Below are experts of layer 3 (counted from 0) of a mixture-of-experts language model. Rows are named router (the router's row for the expert), up (a neuron's input weights, with its number) and show model dimensions 0-191. Each number is 128 + 32 x the weight over its row's rms, rounded and kept within 0 to 255. Numbers have three digits each.
After each expert's rows: "comes after" lists some tokens at least twice as common just before its tokens as in all text. This comes from a sample of Wikipedia text that the model never trained on. Tokens count by the router's weight.

# expert 7
router:150138113180060147131155152109157155077120073130076172094162125116075171135103142092167126175150095160136109142102140121129101158090126129175048155061173120116162186138102069154094187169106089132138120095104056099184145125144164159164157116119129057147184105133142132100113147154151130139125109127109154114127148123106149144147115110167149150186141166149141124164161157086148114138137089100135160130092130151069127213123071178171171080214142117095103138163134124140103097130176115126084106106126209176133178161104104154093138099125087148082138113092094105134081161133135158147
up9:100126126140127068046072151118157153117116098100102072131147130113136116113094170074163125113128122132122170167171112085132109157127173173135125126125122119138131149112107116166133192133141133126125155135131098067146166112096164094156149085131155118128149145150131116077127095163106129129101184118077092119160162072105093184143082149145077127108184155167168132179170129149119082166128198114099047083100099169168129191116125121114128124057079141118089098122118155096184129209148133142084103146151102119086119129143130105095124122237075122122101165099094128121137066096147106051
up10:067131140162151104144136138156088095105049027110074151144130163113098149131167096062097084150099140150121131089124159093181118135118162085169133110149148137092142084112124112153135151103128133177151130149125064166163116154113104129127171091086147108082151146107097090100136128145153187154138164123070133094183152091186065104138150057135076137150159120052075114095084113086161105096124131134138088160091108119066163159144106140135154128079115105164143071102115132151103177154186094161108078127106095132115086089146051131163082069119134124145150132146111137104107150126129182131
up11:145125158119080175129106129160051170091153106157093131162149128111098145121088170104200152139166163152102096141085201107143115079150224133160150148080116113126173061167117117159156123128067121105158129160146102137137083177117114187136190093126098134105197158158074109155131111091154143133152188118088136106173120126160111185137094116150154130127145123125143109068120148111157152073094091161107104139102136125124114123130090118146169109165097067118123134110114147184077123081171095156105050141103121081145121177163089133114125124122098138096132102219086168106160117172106149146
up12:136113142093109155176081179134097134093057107056117117137167154135146105115085181120106118162200185117171149166129136151090119125070122058169122172119165165098146106134161098155126179148139208140191126172044093095143088119146108103154108107117147106132200124148168128125169131152097113147133116184176145109172125122180127106099143143162141176120121177054073078173147107135116160141144085103153118145109109139085099139144111119129175185124126131097122142167150100159086122160149088090147121102102180096169113124170132122149089081130147166121119143105044148169169157103099150115
up13:162144123093093113087172031154086137162109032122126134152115141108114138125163188136084150151157090171120138139121167141120147196113095125103091136123104102144123107127130111174091099129101120195217127131195098083124138066086141137109118138113145135074162152113124149142109163177178146180112120191137158131092159172147168131089084088097152107113147143095136138148101085097128090106093064152116120155132124144125174127198148085130149154185117154182107141183177140181099076168192140124153102080122148120085136100161068148134129149141064150185146150104112130137126164135118132141
up14:067066097169083124121170168160147143130110085129096139099098169127151168119147097195185084189116136167201143125134126112131107123096104109195117134145136093195129146191142111204172154110119110128115151118063098144121100133139177212127128175155133128112124162163142122135135169155151114145226132124127148147156151126123140130169095091139146177166080115141149105175178126147191074117068170173105133142113096146141154196139126156116117160160141111152116142172197155136118140095178127152154120094155172125113109157145101219169134114112105148117152112126126131144123110150134089203
up15:102137097128069128084118126107119078123128156147071108125165057144166107069112134129086161136144070171106133161126154103127135167154157109139091091136147193138108128135175042130101135167131167157116145067081126113120135127152162145110109146110117112108190155099140143164134105082109187126136137219100149066151146137159150186109137158148152140131118201125100149092055131112162125098157130111149166140089055146093124116241112139112152148092126068117102108082142118142147131115117093099125062085131106091129119122102182137035112135143142129170148168157120162124137162098078118091
up16:176103159128114117118137091134122107119118135121125119139161090097187114060129147136136149144146126166106104125134222121129101130053146138119079115129150120175145097136153057115144135103060128216118151112131038096127126134084146166152137121118155041103113129123089111143123082129121137132135124182055142110145119111148140138123157076141205130166157210107133140178155064119118122109046144117132134178067126120069128128203074168141174096099095080103085077112160097097099100132169161131110101124139137127158190136158134156116128118150068097093091171104143149132148148123123137128
up17:150136138151125124089177147132108128154101153082109145162151098117093126144089087105134130193177064098106101148146107162137182131103189154076175174103124073145071149109141114086131208106152116114089151059094106112128201137078089104151117135164095077133092090122140066122126095162141139126129106127089161092129122162108116130117123120125148150202138139155152113176115106146124101125102162164124162114117170082192178146115081129121181120196118105143184093149163121149096090156141158121078086051136118153157120163187114214083091115111088142114095115123166110172180147142121175129
comes after: "\n", "-", "==", " a", "===", " is"

# expert 15
router:110100128139075103089135148126087128113115213174064161093140050155133097051111122155139161128132162171142127099165164104152141149114087124131109124120173130199119071163154081093114069100123177167126135115084106138114192125131150150118123181092118119141130193138145107129167160163123158104090133144087137139104148089147185178081170082121184154149156186171087141132158069153170123104066177075177132105140140131150117120184089111152115153097141067136061100101141106140131128088099074143097073113134101111082137127140171134114109111110116128112157127145100122152202137158116069119
up9:096126123148135116170119122169090101085143137127110146135148103093174113124170123161092110141167103160117118143126100133140073110128086093157104109131134139130143106121142112145155179156163125181128170045079096105105123157125199148144100180087113088126140146070168194076099169133111162132087155133070150138129116101133106122139096134149141063131132185159157118175124110020131122161145115091119127132136133102144142119075090140121204118113099137105156093121177223087207115119047062120134111160113124148130180158118192127123130116180133123101120121139200112112149143148204141073
up10:060176140132137106173095089098144061133064149121108084099137103118113094052151159096140162113054126160137092121135188145091099118138147076122107151158161165105107182119200115113158121133160111179095115108087130141176168171122154125124097060085174135082076145121122153114092125068161208105106177118117102103132155164164175123127115119070108149126094102156102140109136101107149152134127153125063164137078144148133101147165119114170138090117130124070089102047109109160183161168086135143152116093093150106149125172181141126098096115190159099153171108184129113114141100121131171114
up11:166115115114109114078115133104163114103127174155096153139133128132136174123157085101130087143145140089114094150136135106179083145162155177200148104173135097174139174136177114170104154165081160167107175075153091124133118134157097153087114091153155120092069116148106048155124106155142146099131159113108112099102078145131155130115110160147196136169124189112102154133075150145147152180072146119143145125162137127129153104180077207152088118154132069124108191170204108143098074140102131080121083056071096156158093140077119153144143128101140050168175109095093120114105136117109152081
up12:085090086097155058169079166115159150119176159148092078136124122110127111087101154170160138128108145109143148084128161138080134096181123105167116081157128159140140140159227109146145119143147146167159155179147145167131140147118184149133120114160147148187167125189104126184059115119077137119130132118113102145166111105142125144187094141127138133195065151142087099179138147068140118155164132066117149142094071121144123151204139117124109150145131091114066122091133148112158120159079106067167071121097141072084124123113125075134117090119209113137156089160102065141166144093105089152
up13:047131076145065118143187123110104164131084082144120111105133087176125158103115095133104093156106141159148145069140153139131163163066106179193115117142150142108120109123182105118131107150119125150121099148117128117132132131113096157162177206145096150153125157107069067204105157148118111098088136163062100144129148140155094109139101112198176164147139187138096101138119118092105118173158102144168115089155114115155106195098112168133139178096125099169148147112129150151148114065146138109079143133137088062075171122124148124148099078141194127155156096129132097067195132074134135050
up14:105116149143127099065096141134150127094155108126132151136114086111145113116147108113160182123113129136129125084124174149145068143169073119106141135177133156190117177134157106155091088196034110134143110155120033096110156118060124184127154209114148135164144082156138147101155103139137139129151065154154138103087087140185133136116163148167158161143083152123109134183109122056161135152133163150108095099141149130076201166134142156169144139127118162098140118109183143099084101130121065090123171192143104094174129083100144144153156165095117152122212074133123100111108117176160149171
up15:099099167114098135039147148122128152070119125143089134080126124152112100092098104140134045143106126130162115134136119107155112082171176176095131132125204127147109166163179112139117173152017170088140115105165064114177107142146172092151129136157154143121136094064129073123088141133095123132148111136147109140119091130146196162139062118136142139191135155129123084136135146145151176090059156094117132117145100133174169145174138146137089103157113162114143098141170133116071082140075099178151124147050171175089090142119162106126125110083131070135156053086130094124130098139120115156
up16:141120125130148099129169125132194115106116146115088112124134141156130145116146108108155184127223124116079128164141102132134100119101127110098147119122162106164138100140188119137131204113148190155100142130124054133135153069141172083143159123102188095136117132101174098096103131127038163109093077135064182087151201122153141141187104107116124173145113160151122072107106150146108110148055123151105156120137160114154147166189086065168047166123094103092079126087148148161146159128113155133104173098160123117155174172163142085111169136160090197132151169105124154114173108129169108166
up17:152132149103124092142157122129083093174084108142108157078124122191168157131121144098096141103096106177130161089141107131092135179100080096168120171151097142077119140115095106159114156108119127133129124170141128136152147129121116125106181055121123133121147089160117066145107174186093137109090213129144108122142172127184083152092105090176170116149112133153107086111130217095178155140080118113086095125105139189068057194152154122199201117079136091131113113155090158116105128122132137149155162120187117088086100068111152182144135068142152122146172095161066095130109116140133104158
comes after: ",", ".", ")", "%", "\"", " he"

# expert 6
router:124140142128109133095140118117135140158148197179074093102127090091085108075102156081120110129152138108118121123130090124172126200107151130143086137103109043130087167140171062139119123105102117136127102144138102120147063108070109119144175100153078114117116113115116076168123181139126069150161115141152118160161191116158173149099136068165161172233153159105128147133100134162116122105101125143134135108150155160115123066170098057134125188133135091154143146111139174153107093156125158145153152133160163118079165057132068200081091079118150082084143123173137148177130135069131156147
up9:189136132131112111180149132144170147133138166104119116054158124140148143098123150094164117126110131135155108146123106114142101143141098111112134119131144168168137095123098109092124105094108113135075093128077114110106084124139079183115039166140085101149153060075077118232082141166124117223130170117099104133194092116059136139096120097137119116117150124136201103098099107176099117125098140152079142161193160080123130104124116073136127177169144092102109179096184154142130067100152137109110119125116150130090125082094086166148100117079132161187158111156152204117155146150078151152
up10:154137102095089138129162088155060152097158165145094131080152113115140119145135126105153113115112108136149105194142109110158090116173160168151127141093117120101135147119073117135083117109091158132132170103111119074191130180145111145136179098112095121126077149076074136138110055154177179177110141102131153127116085174152146166130164092158115167178208118069115133104082098137151092069120119138133134128121111172098120123096122139147103081137079089173159104165111084141083102164153123133013082055099091128114141085153114137085144178089085116093128108119085172200134132122117071122
up11:159156146159144150090105122125169076074109103102097114162119131125112147088069141143134136075182141149135157165129090147151149114090180095141122142144140130204176134113158120106114155130091118152143114100130129110131137181119152108101133077148162153094156118136187093126105096167096171168189084120132133083130129137144154131133131132108124105180138199091156143198174114155116149115102184149133138115118149111134188153203111131112130050166085121117161084131170141170102138223123098115118153037113211161193118160120153125120127087156128027128165172076149104144111126111130110087
up12:124158138126115179144144120134135115126129135142075140111200085112122138075133119084138065118231070129097092117125160111136096163088145159157070082116200075150111136128172067136126153150142119178120123104130034121114142060120137195148118145102121106083164093124162091174157137125113124147124105168111172099147149069180136179160168082102121121127151119111046135204116134111123094127116128148113124155086119126089093097141163160183104081168120105191120142124119165177109109176101135145093118064107151121116134188185115127125079098157119132131089111122116153186116104151134155094
up13:158138179103129072117098148136131127107121130116119201119145125082128155110122113159103135111130137138135129127116155058066146131085162156224106122133116104158102168084082115110105099114155084093117110126181128135174196079085155141116137101080119148114119157097158110125129171121151128126087164142135191130152117134087116153148180149138150155141152134142106101118149146050066101123073079167144112100195099156072160114141142121126087113178101144135072118174116165079052100195141092140151068051143112162164141153154091169088149083128184096148090164166110107110164186143087121118
up14:110196126133161053196079121140123130132082087121097103153151069133097117132133116158109096071077122153168122088090119090079112119097119099188132121154107141146126055147175118104131135090128129108176181162142115137168102138100105160154101099124117153135175164144157120171079169156168109145105181163096129158168134118106139183156129090171113141134110124088095042093175154089126178099132172104108065083183166079147128089139157170102138146092125080159131197137134177119122132164125151118132120096134154133053102069092133150154127097123172107147121083153080113060115102108136076107
up15:102120139145129076149090179149089102190102172126097196152118042130143142092106119116108117153128211144136146126142098149133135181058084116125128116118156127151183085121178124128143144114099183127127118105146144122097121161126216135134129155096136109118094144096124080114056084147202091100079202167115143133066180084100120128064146104123161101091112175127102098118143113143112079163119185135139101102162146146154170104137128152110147153076136111162122107184125092129108064168182171090128161108128125110094153105101101072154092089131142100083134091097144094131198110151162104137
up16:155159093098126166110114126096099150164128197151148085143124077116204078104185119156158070137219112101094105123113141167129145152125160138115124146138103081185164148140120113087142121141128125101107160168111118040115157122099147093094121077142123123053125108111108142096091195159087164114096106149122163131076130138156165098143107114107123112106136206073114094166153158097113111101102104111145112093109130089081103106129113097136129148159129173189146117185111151089070094100133128116116082113142091097152170113133108157105141162079144173050159153075149142133109053093151163202
up17:146090113125114111069113079187127151175162187150090137133147079125174150120094159100163095137172094127072132144152170081143150134117116167116108144103159157142128087105201121100061126103100084150162076138174147135113154186120140077077056187134114113167125123108098102214075084183141115126154144127158064173224151158100140105126197161064102156143156095130121117141118155097084124140118117127158145167131089175086115074186122146143154148128111107164132137077108088128088131158131127133073105138115107112132119093140140143115080130136117141154084154133132113156172175098129093072
comes after: " ", "1", "2", " his"

# expert 10
router:182204134094102135088189133138185131125047116106130209090170107020098165122115099160135139108205135132116077171121162113139093156114141165152055123100129138129127174092131069162100158164139152138109141127108022103172132124142150162160154149120156101130154118140143103129145152163111140157155174240116152086125122141127174152102090101196133138171110190100098134177181150131126095090135124141142148155071134114094131166174101101185156112172118102125093109135159099138124135117159105135108149091132137133152145130118094135112094091158141108122161083099106130133107116097153127112
up9:137151153155141096106114164179131118150122104141108116086179129121115129106148068110129135134154234148121086114105120137134148127097196136130168106195166040177160155190177128153156168097137173137150173130130175151131106139119166121160129156173109125095130124113188121177148144114057080138133150151099136113164166058160122112117148137167162140087114132070136158111140150081101111120112129122088165133159086151132143128169126134171153165137094128104135102136157223129108107226164117140114111090155175148144165163151134179122118074171141162081151148133105139180189091150131058110
up10:112098126117133114074070183138104074123100139113124131199139158159104153096158143121159100137131109187163159103117108146197114164096131110133127152208153170089092158144095130145139091097145171154152109115168130122137125142107155149167161124076080097112125077185113091094174006184105144091160122104136096091114109094120115182088133140172170126122152152134107164184134136102148092109142102090089123114124126094098143089141114172055108148152081135116162082139131169108176079116164159140116170100125102073152195161088116143120180077170125139111138120178059146146120182154117137136
up11:159112189187152177142081060093164095086096175149118097104145099092142128128151181131169141090170151135150165177126116189106110124127149095053137154163167157158151090110125133095074156067134170100142110138143124066143104126159148093131165083164134101149111093094116163164103112182157091150116046143135076144112115105126098155143122120132091105138148164107209058079163116169148120097145171121093117186116167152077118120153068129124148122117160137066158115118108177129088114136161142144070145123131169065108139094118148171091155126123045119114152112077160137104150130129152156162
up12:083140142061125029201115127138105099142115110134124123111143083135100116118134104131191091121137102109154170063101182089166169123048202102169164154099209163122138078197133122128142124086163118119144134155084113141063142143096186178134130121098118091135116175143114098125087126084153110127157192103147116105120152134110120121126125147187122163149113111119077091125167141050097159159113128104128094127101126134094150125134090187118151157072064077142084125112168174076130124122148140124146116097164106068089121179151111156115082110159145112117180137133093135153157158159098093151
up13:125075143162152061081095154164111091149152116125091129179139108123096142108103122169144126042137077093077104109115141097151147150087205183170101128122103162143173084082109112132154090091133134145144179126126102119109109123105130140120166125020121136097093152153132049154127157149148103121108120138076152109188150190152130137208139134153146182144120138138043100141166211122162109145059105162094096082160067125119155127083140114120100166099091128129134118105162158097108164140152134072134139100160137087135083119167152164116139093112151131147103205159120142120121142135152158105
up14:079128132177151153105100114106121138064091138201120146109152121163136108085121210107133076127156146120087067091112210111132150136148087174089091113094105121124174113121139102140145078114077138096123099137157105104211114142069218106092117168115088149164192140144152110092144164145141097141154123161109128182142148114153161167139108157197109132135132130123100111182181079088135134186169148075120068095155119161160071111095136130169124161136141128144096181150132148127078139114152121165168153161128167109079089127164145137106128074094109079136092125118100067119169090122157103131
up15:085113134131141078183112187132115183112192133116121119155176088113149120094118155150157090099092085119093140172084149124101138102170128147149154094154170148122097100148122115157179148113113130183095152075171143156090091119097125142184047157104147107109106136125166103122133109087091154119049121127154109131124145118118130154107137162078157121154095091200092192127088102139143130163133116130087111159125140138173073116152045170126124142112100109065148165069191192091120087127098191131121110136117131068036101161109168107118145111102159134119108070138087193105134126110101124086
up16:118132171132117160142127099175103105127151126130105116106126096138097137138096112096145097083130118181143130047129163163136100114211113101142140102138088155163165070101168114103185128059124137120142123157186113136115096158096197211112088112120121137201102203151128149151139187044099146148160131085139120097148081146141126175114081093148190145135113118095150122138192125104161097121083179114115122138078152128062092111136087150117100137150124071123111171079124136108055151161095119128193130151151148106062136124183089148097082123141148125151156100143122119152163097095192154126
up17:103105130198120110116150101124134172117104111124059184114175000128123119127117144134125098102146110129131129147155199141120050157081103157153114166132184124135123062153140018094121155116124145158121137139129099143149122149131123150110155127124142046175107117107124115155127100095126126115108104125088164132141122084142148144078125102138148118162137237126109136157137132141128137121059124108136127134122125141117099113237099109175123135133077087135105112125220144146113123093092180112123125097137143110047140067133108131139135042131115124125065155117119159109086107127118121133
comes after: " the", "-", " a", ":", " (", " and"

# expert 9
router:123120128140099052101129116145139088107067115136080156110169058095109118068156090154084106100143107166086127134153162110113096179075167145121089147126110170145107198090123081117073168131142133145118170130118109117113100113083110168140122158091140132164145158113089104146050122155158140132120141165078188061094157162166126173118141107133216122145127200123049107127143178093127123124117133153139104089103115124110122106097172140173160159194103099078118121150160111159087139158097157080094099130149146161121111164145127094130121112169091068050112149169115119078076137143090137083
up9:068091079113137122088144098131159129118205176112121116144116053146105062118147185131131126130117112142101137150149146094128106102134147137117116116176135141173165155125087126147083134130137111160093161107179118106134124167089158145138197165107130096090160101082111159167111078176144113191100172165128108122136169118155126132150135154177124132104148162157097109111097085049075150110086092105099138125137128123098164046116120128174139166119101004164116097121186106084150097168186155115148132110159102151112107109195047129141179145161125082129144091097145076121134148112107084101
up10:147146114112111117137143157143128166104149144204067179074224065122163154105154110138139077154105056126127165116165116168101095103171166111143143153124183133128123164146115109148116165147154135168104090093122134119138170122171146102114099155131101120092156069084054143138065105166104127135096110122078154071137165045106191132097155143085176117165120119141157125110178199125151117136130047128112070124106175172145127146128134132150123120145113092115102097104114180116151160136114141081100100111115116142127093156176134122137139127153139116064067171110104163175159132174050166114
up11:131118096177091170122105094138112122119132132113069124154130122123127146012129191061112088131143156134095076120130150132091062140112134144129098111111154122145136143169144039120113112049088162221122120133100077122141185123086150136110187102077152113087142129119115086156049137134129141089122136147070129087133199117151129144132118073135180139194143146175132168126126109119133171144164125108130128131121117149113111131128108098168170164091121109150002119113235164137160104120130137121103137134135178104124161133147136135073126098144110104130121108130125119134135147124131100070
up12:122128111137130154116149143139102079180146143163085151106151102109146108098115107108105103081120090088128086095157142160117111114050164183195101128143114122124129089108109110145127122083138149175174063138080112150152116196103111180089153136088156137141091134158114111164142133155190115121137115136115091088138076130155145164156117159112178098085068138109083136129154180112097119103068147139123151174134073185078117142117121187138174197039108101126151132178163109117137108113190139118138104079152147100151129126129163152144123069096186136073104091153046157077099133151160111052
up13:157116157191138121175148098127118080137126138177119120126152143114152158068140152102145090100208103113145102106111169148175129206058118040087123174154116122054087134141131117081133121167073126168139152132168119134126194143121129169172126098102129144101120132104182106142089137105159147088096137087116177133139152176131146108128128088132136122122116133154137158120098100114116173154184115142108082154117090134136144190167145115178180092039105146125136161162129206200135114102037136115156164081157136144103137065117076137126082110150092077117139110122159158118115115113118157077
up14:169135137090144125110054108171157096165141119168085118117114102151174145123096163093125129106157073126126117148182111098121119092072160167154149180151160110171092174115097106141145115107224155092131154122086090147172162109154143102140151093138126077153164086134116180085090149156097099096138157085107159114177185127129140125129107137120137045112089136135115181117143146070106129101080077166055092084141068079178143120095132108138128157166129143126157076151097126076162149131088154150131100137183099135126109072158168162087146149168168201067092116107134141154099167107150134157
up15:173171120186088119181171104103130097196120143172087070210106085132103044137116176059142041121152163083125120121105091184155068144114094080142131142109106115097104103153181120083150172121110166178174049130125136139086106120090127144152116141130117120063084153113145072108142166103129116114129102134149128105076119118103116154126091132109085105152119108128139091120175100122151128086151109150120141107140114105145097179121122127107134139120091105176149125108082113157103125180145192108108166087097161099077205113060136134117117109095167150122145149106161162126182102083164099146
up16:153167127103115116086127150108106148138192114135098097121140128106097123105103130139135052122121079149152158116098119104130156132093169070135113135163113143127136068142148111123150112084108192120167104137167100116148114172048104135143134119148199068127115033203121100070139158089082130100137143170100122133136118143106142196113105147169127093193118136175162100117041132096140130095135138125128125119129182195109172127106120192134124157094150140147136097135127093099160136107177114104145147102104107129116206072158069127046117062154144113118163119180097133182165074131148143086
up17:114082102145096203046086120127136166147157146159094144144111084116147143120112108159127100150124153118107116143160146144184147200064110100120110140073112139124194165086140103161133196178127145102167112131102100091089161149147111193142136178108104069111177110099139072138093111172123156129142102116131127102067081162101080158124124107150108180141112159117124210143131183137117109127136171130087091093132139165120143181141141109149149178176086123120137147175137186133122150151126124107098108103135165168115214172122161161099160112132121053075116127122115102177098153191079112180
comes after: "0", "9", " in", "8", "7", "6"

# expert 11
router:152140168153118184143082118130192144089120106102078093127184059141079173125124131101141126150149099209149072158126132116162145121090121156158091151103140138153144167111143066121103082137057126202186108140116098079103127156090114141144170115127071134126106131085044114152133132157082146186097120144086144098134101113148129117145185108166197115152228148131087154107179112141117143115100119126089109138128163154108096149078110199147160099115138122166089084081105149149143124107149161121120110122085142125090120105119122168134152152100083131072103071139140112073166154135147179075
up9:079114093132161176126135092108145132115163108086122164121177112165171140108149176092170188063109100151096095124141162138134152135130144184121092155085134164126151176150060120106125142155173137127104103104063099055144108117185110128162152111146111090149149116109102130145147129156177110155158082137122147130073081110168156101135173075113192193115137184158117184107134175150116190112157190143180095160140123176085100116114090132146158157077135115112081127145168117152195129067126179159077077129113113109135094113114123169069133111107057088134111118081147115110108162115145151070
up10:135047136149113068061114118099105136129130129098113161174236118169127220113088168087104151151146140173131194136122129137109064168062142097137137108178121134131086139133099129171116143103083095139150113159095134051112178111107123143079136119115129088188166083137112090148094077128149125157095125114106144069120111103157113084116124102137102124161179106146136094114126153092094177117057107142104070110130087172106129142102088130084157106164116128168151092089139187145166108187158100139088097093182096156136153116161073177162142113130151122138118159123145123106173153154136109160
up11:132091125063118119066135145131098098138127155134108146138129050186129128111124118115172160113094106142149117159125126148090136149120186085080134114131174120125128194124162112154146055118157142127133121128066111129146104134136189103139166111134106051147126155152103150117141150128149120113032101163116172116109091099132153117116187121170153142143171135129152200168118144149128064151073123121098142152088087160126136118129107133130177110096102069134095103078191134055135150150152073119113047131204113090177090172094080127126167115163168118040061096148135134162157112132099125138
up12:116069133090073131182119092086124090113098126157098152120136109156174078093183105203133171082100078115116127173143081123101135135165125136104124098031095159093073144134089112151140097140161191127176109154103111072142151148131080162128145172119151140140200113124126019132078120148102115119105077139121140095070141141154110117122136134113137114136079134140119110127167175146185200171146100114130063137153138108136128138092114092127120151110184139099122161165161182168128145105112078081097100129089153158121076166087140113121147110169109121100174096095168119155156114149088165076
up13:137116147126140162114122132107137109108115129070124143173159114154110130138155155163183140119163076116062075143162119160130163125090140139134133125190147138136084142147152106148150121173110151137137152053137076131078093113169110143142151118063125160173110156152079096143129118109110188049139154120176194048084174127147181179092123065147142140118103218152209102107152146150159112032125116075133156142152177129084099149142113135099151155126133132121113093164151155158213115150126129111107189129142192145171124155128110201123123118108153167082134124085137107126140097122141147161
up14:108103131141112162105149114133104159090082120088100200138168139083103174110183117125101100113181148137099121085157144142081105133178090092165104115170131145120137109125123117095101126113166127155084106155144136057102131074062077131075161095096142130130093145097099090125142093142178131125155142152121170069162123083111095186084187165139138174190170094221199093109103148093116149104180122200175107137113128123130133151117098149133171075168144121143173129114107139077135075079080122147049119132093150124090139110097126111125096133120095125112122136137149058148131150127150202097
up15:142084139165097145059086133113150170121101115140100081143102102130147149117138123153125125140113098186119108141150163167147074147133114135146146166082131106162054162154077108158126104197152128124136175175100117102101111119140135108102161131112074121129210147129104080089191087126167190133082163131138137048154080123175113091125157137140107179150116126136088139151101149052120109141074123119192073084166095174071152119110119136090207090123077132109154124126097077123105116148181131175115167111137143153080109085189129114088164154094080137134142135107091090084154157171102101089
up16:142106121162147118066149152130164157181153128175121137132187092161153101112102150098150097086104121080120137169104125124178150160077094095123167132175102123128161074120128114112160162112157162113077166122125118131145105162099138132125147123106159098133103086136134135164149090196122094135084128135087083095105129052132150098123130090157151158106120144137117109126087136127072144130111129105139169173153030191138088054165102046103164126101092082089123117108136165168176099142117181202093129152127101040120153145143134123051162112144105095168131163103086124116192127060170137114
up17:072147130130122122158120169199108120119100120126095092132152125136124127123111149113109107103149127191174123099158135122118131148140170142128160116097182132199150159152095114105162163086134108109107136186101138099139122106044169127093176103101178131079156106098136164147075121141128151063145137117121145076143172114106106091164152133135086185148124136111122102090134142129096188127091106104116183139052035151081164195135120163147163129111069134182112092150123126166144150199134129153149095118172163128098163141182137163145109123236151155107161166133119048143147133084096077137
comes after: "\n", " is", "'", " was", " he", " He"

# expert 12
router:111168158155109119121126094121110173199159137146050054164123104102122157106102115123141067122121084117126121149115111143178150144050103076163127153136132100150098159091109050165136173125166160143138104128148112137128087072083106182153180136117160082117134119108112098189146163103156120122158126214138129113140173167142142170151118089166117083238096127108103096131122146109129132075099131163137109102071167139073151123126109110138120153141114118167165166136130111081100070168107160116152182139166169165095180084148059151057078088141115139146126104132115148160103146139160126139
up9:186137148182099141148180069119141116163182127104129147176118087090117114108113183125177100128146138086112127091157149149194077175146169156200120084069100102128063170135165109121151117087100133165082115091122157116132155107180143121116143138142152135073147075127091089120156075180115141096120094117149111141117108134127098134139101138042124112127146108131120128117099123107044164106110141192070108171154084184136217173111130086168163173134175095147108138138128097144094092127195154082171154151141167118084159089157120157133102075134157128122094076148128125139097120106145144085
up10:156204146163150133171137084198083118149049179094109131193172128170144079118110111159100177134159139090178107163108074075151116135098118143137077154122141150110096148169087110137123162097095119117088180102185047078119096105089100128103140092118077142096156127179097164177167096125164149133113141121134151099135173150118091150103105092152156099191136133095120079144173131087137134097081129169177133124111097133103146127109087157121092142099122122123149101064173152094129149133138080091085161106154082131088123092103066084093094142156108175103135115103096118131113115205087127156
up11:143087130126153135169102111129150133160130163123077128156148103058125134113124130160168093119102144125139141110126116123106162114124095139133100152000136132148112155130095121091080105115078125153093116131147012109128146097094126153057125106156108154137151144120168124115136145144115118154133066124140120168170162153128217174151104097065165150134096155122141148146157120153162144098089165154140167211103125111114164084224085147136130115125129081064147119095110151081108117130154124089043105101154129132126101072132110118124125098204112168144140160142076090133148079095180088130
up12:113161136097099177165095137159115144154107112161107153101138092150076164110073123107115193166152099115115103097101121151090105144130063093118117131127178167150139088113177107114150138157087077114139090061143121128133148154099105117076138176120121106163083127131148165147155133089077092182178115163170098132149118134116156179049083119166111108103130144141141109146089059181112144087147146115127121120133052154144186109178146101111098130093117102115112181129115103096099101177070112133147101148136096073085175070129123168114145043134178122150164148107106175129211172121169066151
up13:075133069120116130101118131154095134076070098135103158133132118122091159138095101126156113175194133110153157100092100120150116156152130093162143189134121081102134148172142116144088222046150142143108094069089090141112118063088080098085149116184124084148126103130145096125113043119160125131070114163132170097114098116171135172169137082186141123105153178133172173110119071111143151120089138200089157140148166102134169114149128131130115148189133110155132086117166135140109080198132116119121129132194107125178137118096080102136153167138157100124177107131120137139070179143114199122
up14:125120105122140131113116116131129115025123124139070160137200053156116123100157185104163139133149162218101103146079139161163098131047146120197070130121161126138140130143173061084087146124103123209122178083081122093139147127130114135112099187075064058072114101119131070132128087090129163158124112149065168119161115149162161159125190106157140152141194181119127147133165162132137153140068169116144111129121138147115105166145123144135157111127090136130078122094149125138128118127131130139036118078118172076129138106130124121112138135141128114106111133140097208112144145150135122107
up15:154175173159141169107114086153158181135147144108132103179187097162148209108159147103147092108147209146123114097111105093149139124079173095123154160112070106100122158104159118113170115111129150187197125115143136149057145157115117165100155120127085107120105101127133141165098131134130082105124109132149141152133114142183151148160084128144154088112149124108160160079117088109181192099114107159102145181150208149052143147211129085185127094127110110160160139042084161091073063115133111125096137127133155084084116073126122143084136101108138148146136119152065116146137099162128151175
up16:151103195108138084195097104122117066109126162115093098158125091125158189094123115152085155029094146132144200108139140096082059123125067177159145097118123144140160063058114114100114101065153143166136135054120152053134140128071141173138133133160151101096160157157183066167073133133126118118160128145119159169166158112141167111132122125123121145145108136112117095119190124154091155105112115223134160112154121118150089141148125087158124129101103113131155105041147166173130164175161183134138139103111155140111140107121157097143075144164103110144104145123131141107144122068158108097
up17:134142171105124164109103050125119144144109144107124115156131116128147100107105101097140140144132107154079144134117107092101139150172159148116147165084109116126076190141081111101176104139092112130141110138147137078139143062098169196189149083128100107128077120145098148175129115121165153164159081128168115156178165074125125142099079064162101116176200150126135185145126100193091164083105158141095124117138167156136160150090125098160073115127094139167171123145108140141105103224140143165148117140148138063074209099111107191058137121080123103160079130105157207175113148122121130121
comes after: " ", "1", "2", "9", "|", "–"